Experts of a small language model.
Size: 14 layers, vocabulary 4096.
Experts: 32 experts in each of 13 layers, 448 SwiGLU neurons an expert.
Training: a variant of Adam for the experts, 952M tokens.
Below are experts of layer 8 (counted from 0) of a mixture-of-experts language model. Rows are named router (the router's row for the expert), gate (a neuron's input weights, with its number), up (a neuron's input weights, with its number) and show model dimensions 0-255. Each number is 128 + 32 x the weight over its row's rms, rounded and kept within 0 to 255.
Before each expert's rows: a language model's description of what the expert responds to. This comes from a sample of Wikipedia text that the model never trained on.

# expert 4
What it handles: Word-initial C and consonants. Word-initial pieces starting with C or similar consonant clusters (c, Gr, Tr, Br, squ), often after the or a: cottage, creek, counters.
router [123 121 145 131  89 100 155 156  67 118  95  49 127 172 171 120 186 170 114 156 112 117 129 129 105 124 156 136 156 169  92 123  94 133 129  69  52 162 152 126 137 110 106 142 165 120  81  77 162 114 105 144 145 113 199 161 127 148 106  83 117  96  68 101 156 137 101 155 121 137  80 194 130 152 161 136  95 130  94 152 149 141 107 100  67  91  69 108 131 157 138 142 113 130  85 122 103 144 143  81 115 138 146 140  87 143 132  91 129 110 127  98 109 111  71 121  69  79 184 186 141 193 164 138 194 153 100 137 108  85 121 127 155 135 143 112  99 104 145  46 145  89 118 163 112 140 108 163 126 114 158 152 167 172 172 132 110 170  71 104 140 130 176 134  53 110  63 136 116 133  64 176  67 142 120 133 116 122 130 119 139  62 142  89 130 118  79  99 138 119 177 149 108 130  99 179 121 164 200 155 163 165 154 156 123  83 191 172 107 185 109  84 104 146 114  68  72 164 172 111  93 127 113  90 101 107 159 151 137  94 161 139  92 157 161 126 122 174 132 151  94  78 130 107 155 105 105 102 103 153 144 128 149 149 100 126]
gate0 [130 116  88 189 124 150 142 148  88 116  76 129 160 131  73 147 141 111 109 113 122 143 119 147 124 133 175 117  94 107 182  35  82 151 170 166 133 115 126 126 123 138 174 176 125  84 108 116  55 109 138 168 203  76 133 131  98 116 114 103 150 163 161 149 111 163 181 113 115 121 155 134 107 115 112 125 106  94 121 133 155 122  63 131 160 180 147 141  73 150 145 162  85 112 139 166 109 100 138 175 125 134 163 121 144 148 105 102 168 118 143  23 105  60 113 113 105  84 139  89  98  79 165 157  74  94  81 118 105 120 170  82 156  89 140 140 169 147 144 114 161 167 133  91 121 137  78 134 117 138  48 118 146 106 153 148 169 142 148 134  61 164 139 146 115 135 100 148  96 132 165 216  98 164 144 144 143  92 162 118 188  89 133 141 131 149 151 192 116 120 153 152 133 166 120 129 141 153 129 183 101 106 181 112 151 138 100 185 137 131  89 132 116 136 133 134 125 143 199 149 105 114  90 127 117 140 151  89 162 102 106  84 126 175 116 100 146 106 145  57  50  94 151  37 125 120 115 147 129 157 158 165 154  75 173 163]
up0 [140 126 104 114 104 136 132 178 147 128  96 114 100 114 115 113 227 141 123 147 111 160 109 162 163 106  96 103 103 190 118 109 162 136 148  72 143  88 215 210  77 187 184 152  85 170 164 138 131 136 110 117 160 138 116 128  85  81 117 111 190  84 118 108 162 125 114  87 177 168 145 143 107 132 174 140 133 125 124 100 133 106 171 136  91  79 197  99 119 176 147 105 121 148 115  90  74 165 128 114 126 157 152 192 155 196 125 112 118 166 129  82 119 132 160  97 128 129  93 162 100 154 124 122 124 180 125 168  92 132 170  95  63 160 128 143 128  98 129 148 127 163 103 143  82 151 171  78 143 130  88 125 184 130 118  73  38 114 110 149 104 175 107  86 166 115 147 115 196 128 122 147 207 131 167 148 163  72 183  92 138 117 146 127 128  95 157 101 148 140  83 157 165 136 132 119 121 118 127 189 156  91  96  74  97  82 115 106  99 181 150 118 150 151 142 125  99 117 128 152 132 133  68 138 200 154 113  89 127 100 107 112  74 132 137 151 139  99 149 140 154 150 185 134 140 149 132 171 120  57 128 101 139 142 114  91]

# expert 7
What it handles: Space before years. Space tokens just before a year number after a date or preposition, such as May 24, 2019 or between 1883, plus coordinate °N marks.
router [123 138 136 146 133  99 137 115 168  74 223 157 100 147 143 129  78 159 179 102 118  56  91 152 124  94 154 158 103 116 111  97  64 124 120 171 143 111 199 145 194 111 114 148 152 155 133  89 174 138 166 141 157 161 200 157 165 136 147  93 126 108 114 125 102 127 155  97 110 125 112 134 146 127 154 144 151 121 140  86 101  82 133 126 131 143  99  88 156 130 136 180 106 103 110 119 147 116 127 125 101 123 189 126 118 133  58 116 138 111 131 135  88  65 154  95  94 126 111 113  86  93 170 170  83 117 123 101 157 113 150  90 170 166 188  88 168 119 103  63 147 114 157 169 172 140 170 119 114  62 116 115 183 128  90 186 114 103 125 165 131 135 109 166 139 150 153  79 126 138  85 159 110  94 169  92  66 184 100 172  97 145  85 106  58  58  82 128 117 161 148 110 134 169  93 173 150  69 135  92  83 116 178 104 106 176 139  71 116 113 115 151 114 175 152 115 140  88 159 153 147 184 105 122 126  91 101 137  78 130 116 155  92 119  77  90 174 147 142  92 130 131 163 113 105 172 123 173 146 186 123 134 154 182  84 155]
gate0 [ 84  90 122 135 146  99 112 101 142 123 137 116 156 140 177 149 123 143 115 144 118 120  98 100  84 140 149 126  63  89 192  61  76 170 136 110  78 138  91 119  96 145 101 143 147 150 155 131 113 124 117 154 115 148 116  83 122  88 132 116 102 101 140 190  88 180  77 199  99  84 141 128 142 137 131 110  16 169 106  96 120 157 120 111 164 142  70 187 162  93 100 120 147  97  76 155 134  76 168 156  97 159 124 118 161  80  95 122 177 148 122  94 137 107  55 110  97 106  93 115 113 175 149 123 155  67 112 150 114 128 120 130 177  75 164 150 122 174 146 124 119 145 136 151 110 120 138 137 138 145 148 123 105 142 119 132 218 127 143 122 121  88 181 107 150 168  94 133 115 125  96 116 105 104  76 159 149 122 136 176 104 118 168 167 112 128 108 148 137 126 135 182 128  33 124 125 144 184  95  91 118 134 131 109 136 157 120 205 160 127 156 116 167 163 211 118 193 135 144 110 138  97 177 105 141 141 182  63  98 155 102  77 135 156 141 128  99 138 107 108 164 103  54 106  50 112  91 117  99 146 104 133 191 139 115  87]
up0 [102 148 143 116 100 136  98  77 137 149 143 170 164 136 166  93 118 120 133 120 158  73 115 140 131 137 126 222 108 134 145 134 131  99 116 111 129 110 100  78 124 160 130 115  80  91  87  94 121 125 118  95 195 106 127 147 118 115  23  91  71 160 108 192 181 149 110 101  84  90 140  59 113  91 111 136 119 109 101 125 178 179  72 109 114 122 140  73 100 107  88 136 127 107  56  94 140 105 213 113  94 172 131 155 114  78  97 161 156 173 108  89  89  98 128 207 103 115 113  86 215 108 102 137 125  92 106 142  80 113  74 135 107 137 126 123 107 155 102  90 137 112 117 137 114 120 163 143 174 151  66  99 126 135 100 111 194 136 160 133 155 121 178 122  95 144  88 122 132 121 102 140 121  32 107 107 145 121 113 174  96 118 140  87 116 146 154  87 147 134 109 172 162 136 154 143 148 102 109 114 105 122 160  88 107 146 165 132 133 126 135  83 102 167 177 135 183 176 128 113 108  69 109 102 115 156 136  66 124 108 109  71 150 132  99 162 100  99 102 142 150 114  76 181  88 108  93 178 108 143  96 118 122 161 105  58]

# expert 2
What it handles: Asian name syllables. Capital-letter and word-piece syllables inside South and East Asian personal and place names, such as Hasina, Liu Shaoqi, Sahibganj, Khan.
router [122 148  82 166 131 122 123 115 139 103 146 100 103 138 137 120 140 135 147  80 146 153 142 143  62 145 112 113 102 102  95 121 106 145 148  73 135 125 143  94 185 131 134  95 181 165 140 103 150 170 115 166 111 103 102  83 117 114  46 139 139  48 104 174 126 109 164 136  63 104 155 118 149 106 185 161 114 120 109 159 117  64 210 149 109 117  87  92 137  83 101  93  55 157  88 111 112 167 174 107 132 130 158 168 118  86 107 158 151 125  82 100 131 154 143 119  92 106  92 103  79  99 134 142 204  60 122 150 105 136 148 134  83 141 168 120  63 171 168  87 105 105 146 130 165 120 201 155 120  99  89 183 151 155 145 119 130 102 125 135 130 123 106 163  62 148 156 167 123 113 115 181 169 184 149 135  93 126  94 146  95  98 122 153 108  80 207  99  95  95 111 101 132 102 114 144 124 152 100  96 154 134  88 162 163 128 150 134 152 153 153 148 115 158  85 140 131 208  99 111 107 126 155 155 112 134 163 101 136 156 149 136 112 183 161 149 171 153  85 145 120  79  87  52 106 183  56 101 103 176 179 123 119 162 100 108]
gate2 [164   8  97 124  99 101 175  28 167 141  89 159 120  95 175  83 113 117 147 125 128  89 133 136 104 161 121 191 129 100 151 139 172 163 147  86 112 118 189 165 138 161 171 144  98 130 146 119 181 119 155  96 115  92  95 102 174  70  87 104 123 137  78 138 114 179 102 164 134 131  94 160 105 129 101 160 109  96 130 145 151 138 183 104 109 122 118 114 180 176 146 167 117 131  95 103 168 147 122 105 107 158  99 166 160 114 164 125  94  93 106 141  91 155 131 114 142 133 125  92  89  98  87 185 160 150 167 154  89 174 144 110 109  92 104 167 157 159 143 131 151 169  69 161 106 158 104 149 156 136 183 198  72 125 107 102 125 106 154 140 148 107 110 130 145  95 117 129 143 165 102  23 169  40 139 175 124 170 158 114 117 169 167 106 102 188 152 178 116 117 149 153 130 127 161  86 147 127 116 166 107  86 131 108  79 153 120  97  57 102 179  97 107 115 105 121  92 144  99 116 173  99 106  62 137 134  82 154 124 104  77  76 141 116 176 115 141 112 129 133 128 161 167 129 122 151 153 114 155 154 111 109 117 128 125 102]
up2 [129 144 129 149 151 137 168 160  93 149 122 115 151 161 121 169 200 207 136 136 171 138 115 223 159 110 165  60  99 130 155 129 161 118 158 105 164 117 115 141 130  76 131  60 153 126 116 142 168 114 104 108 193 114 150 135 197 154 102 103 103 106 167  90  95 115 111 126 128 149  94 159  80 133 191 142  79 135 122 173 111 140  77 127 166 131 102 148 122  85 165 136 119 144 139 160 167 124 132 166 103  71 102 120 153 103 141 110 183 177 158 162 194 109 117 106 144 171 136 108 130 140 141  63 114 165 146 102 177 127 101 163 128 169 115  86  66 107 122 150  73 127 131 111 199 127 106 133  88 165  92 140  56 161 160 128 136 101 158  84  97 110 115 158  86 146 139 116 125  78 147 103 100 128 125 108 111 112 145 126 150 116  71 120 113 139  90 153 123 130 123 119 114 114 154 121 106 191 205 175 152 172 193 132 133 184  89 122  92  41 138 114 126 129 125 107 178 139 138 108  65  79 109 202 144 118 131 184 130 136 105 111  88 111 103  92 107 127 129 141 145  83 120 160 139 108  66 125 205 147 191 123 110 112 101 100]

# expert 11
What it handles: Verb stem beginnings. First word-pieces of split verbs and adjectives after to, was or and, especially in plot summaries: le(ave), dr, mov, agre(ed), com(ing).
router [137  85 103 111 101  88 148  94  98 165  88 129 143 153 178 142 166 147 160 143  93 105 126 159 152 137 156 122 116 121  90  99 153 127 163  70 147  93 165 152 129  71 122 148 104 119 147  76 152 111 168 127 149  96 120 108 157 136 148 110 139  88 125 189 138  82  92 204 121 132  97 130 136  87 145 110 152 117 137  47 140 182 125  61 116  97 150  97 144 115 102 166 150 143 144 140  83 111 170  80 160 106 118 149 182 123  84 176 102 116 144 153 140 115 106 101 207 189 144 128 115 129 146 167 200 112 167 150 155 120 134 145 125 170 109 115  93 187  90 143 112 127 192 130  73 151  96 112 178 160 177 152 103  67  74  89 123  90 102  83 152 150  86 120 118 166  93 120 159 127 110 101 103 138 123  73 233 181 108 135 102 146  85 111 137 137 128 158 149  94 138 155  61  98 122 107 125 150 125 125  86 134 134  78  71  83 141 103  83 129  97 113 113 161 130 114  97 161 152 188 108 162 125 134 148 105 143  99  82  46 123 101 136 192 153 119 167 128  78 126 157 176 175 192  91  91  90 102 174 125 146 117 107 137 114 129]
gate0 [112 104 126 202  72 103 144 112  88 153 180 136 127 127 100 178 113 160  78 173 184 105 137 121  71 134 165  99 107 156 131 164 121 188 110 119 128 155  81  85 165 101 140 145 130 108  75 139  83 144 163 140 117 121 152 139 134 164 190 150 158 133 134 182 114  75 187 169 105  94  92 104 117 132  84 156 148 119 153 162 135 137 121  98 166 139 103 172 115 115 135 108  89  66 148 100  79  96 156 119 131 138 104  96  78  83  81 158 153 194 107 155 112  86 139 182 100 116 146 133 152  90 121 122  95 119 129  73 117 112 137 166 106 122 112 139 107 105 157 103 186  48 161 131  89 134 113 173 195 122  86  47 116 149 132 172 196 104 142 109 105 100 165 137 156 192 171 175 158 157 158 145 138 118 109 126 143  96 114 171 125 142 157  98  99 148 118 137 144 102 154 131  71 142 160 137 145 111 129 118 125  95 131  97 145 113 129 122 157  60 121 144 149  90  87  76  90 155 109 104  82 116  78 106 174 147 220 164 118 108 124 151 155 120 171 132 185 109 103 181  78 164 112  79 110  82 172 104 149 117 107 105  67 177 112 122]
up0 [128 128 173 157  48 139 144 100 139 142 127 144 116 133 105 112 139 113 143 150 130 115 144 140  78 165  96 131 122 127 182 163 218 150 112 119 109 117 129  26 148 139 147 103 119 105 104 126 125 167 135 113  83 156 143 116 115 108 121 188 103 134 148 149  78 100  86 147 106 137 170 126  60 116  80 148  57 142 138 151 139 113 126 124 137  99  64 128 126 162 126 155 136  60 133 139  68 105 159 162 129 169  95 132 159 127 136 113 198 117 145  92 119 139 163  79 123 113 124 122 232  26 136  97 115  80 139 114 113 193 112  99 110 101 138 127  96 130 170  97 220 106 115 124 135 101 137 165 113 139 132  95 176  67 125  79 133 121  76 110 181 146 142  67 122 144 143 120 191 118 139  92 144 186 131 153 125 142 121  70 114 129 119 138  82 149 177 170  92 108 209 104 110 149 113 167  69 127  97 121 143 128 111 152 111 112 106 127 179 127 155 167 120 162 108 185 135 135  96 152  53 140 143 153 139 133 145 141  98 124 107 118 165  98 181 125 113 145 106 218  77 130 144 101 118 149 154 145 126 162 113 130  62 142 138 100]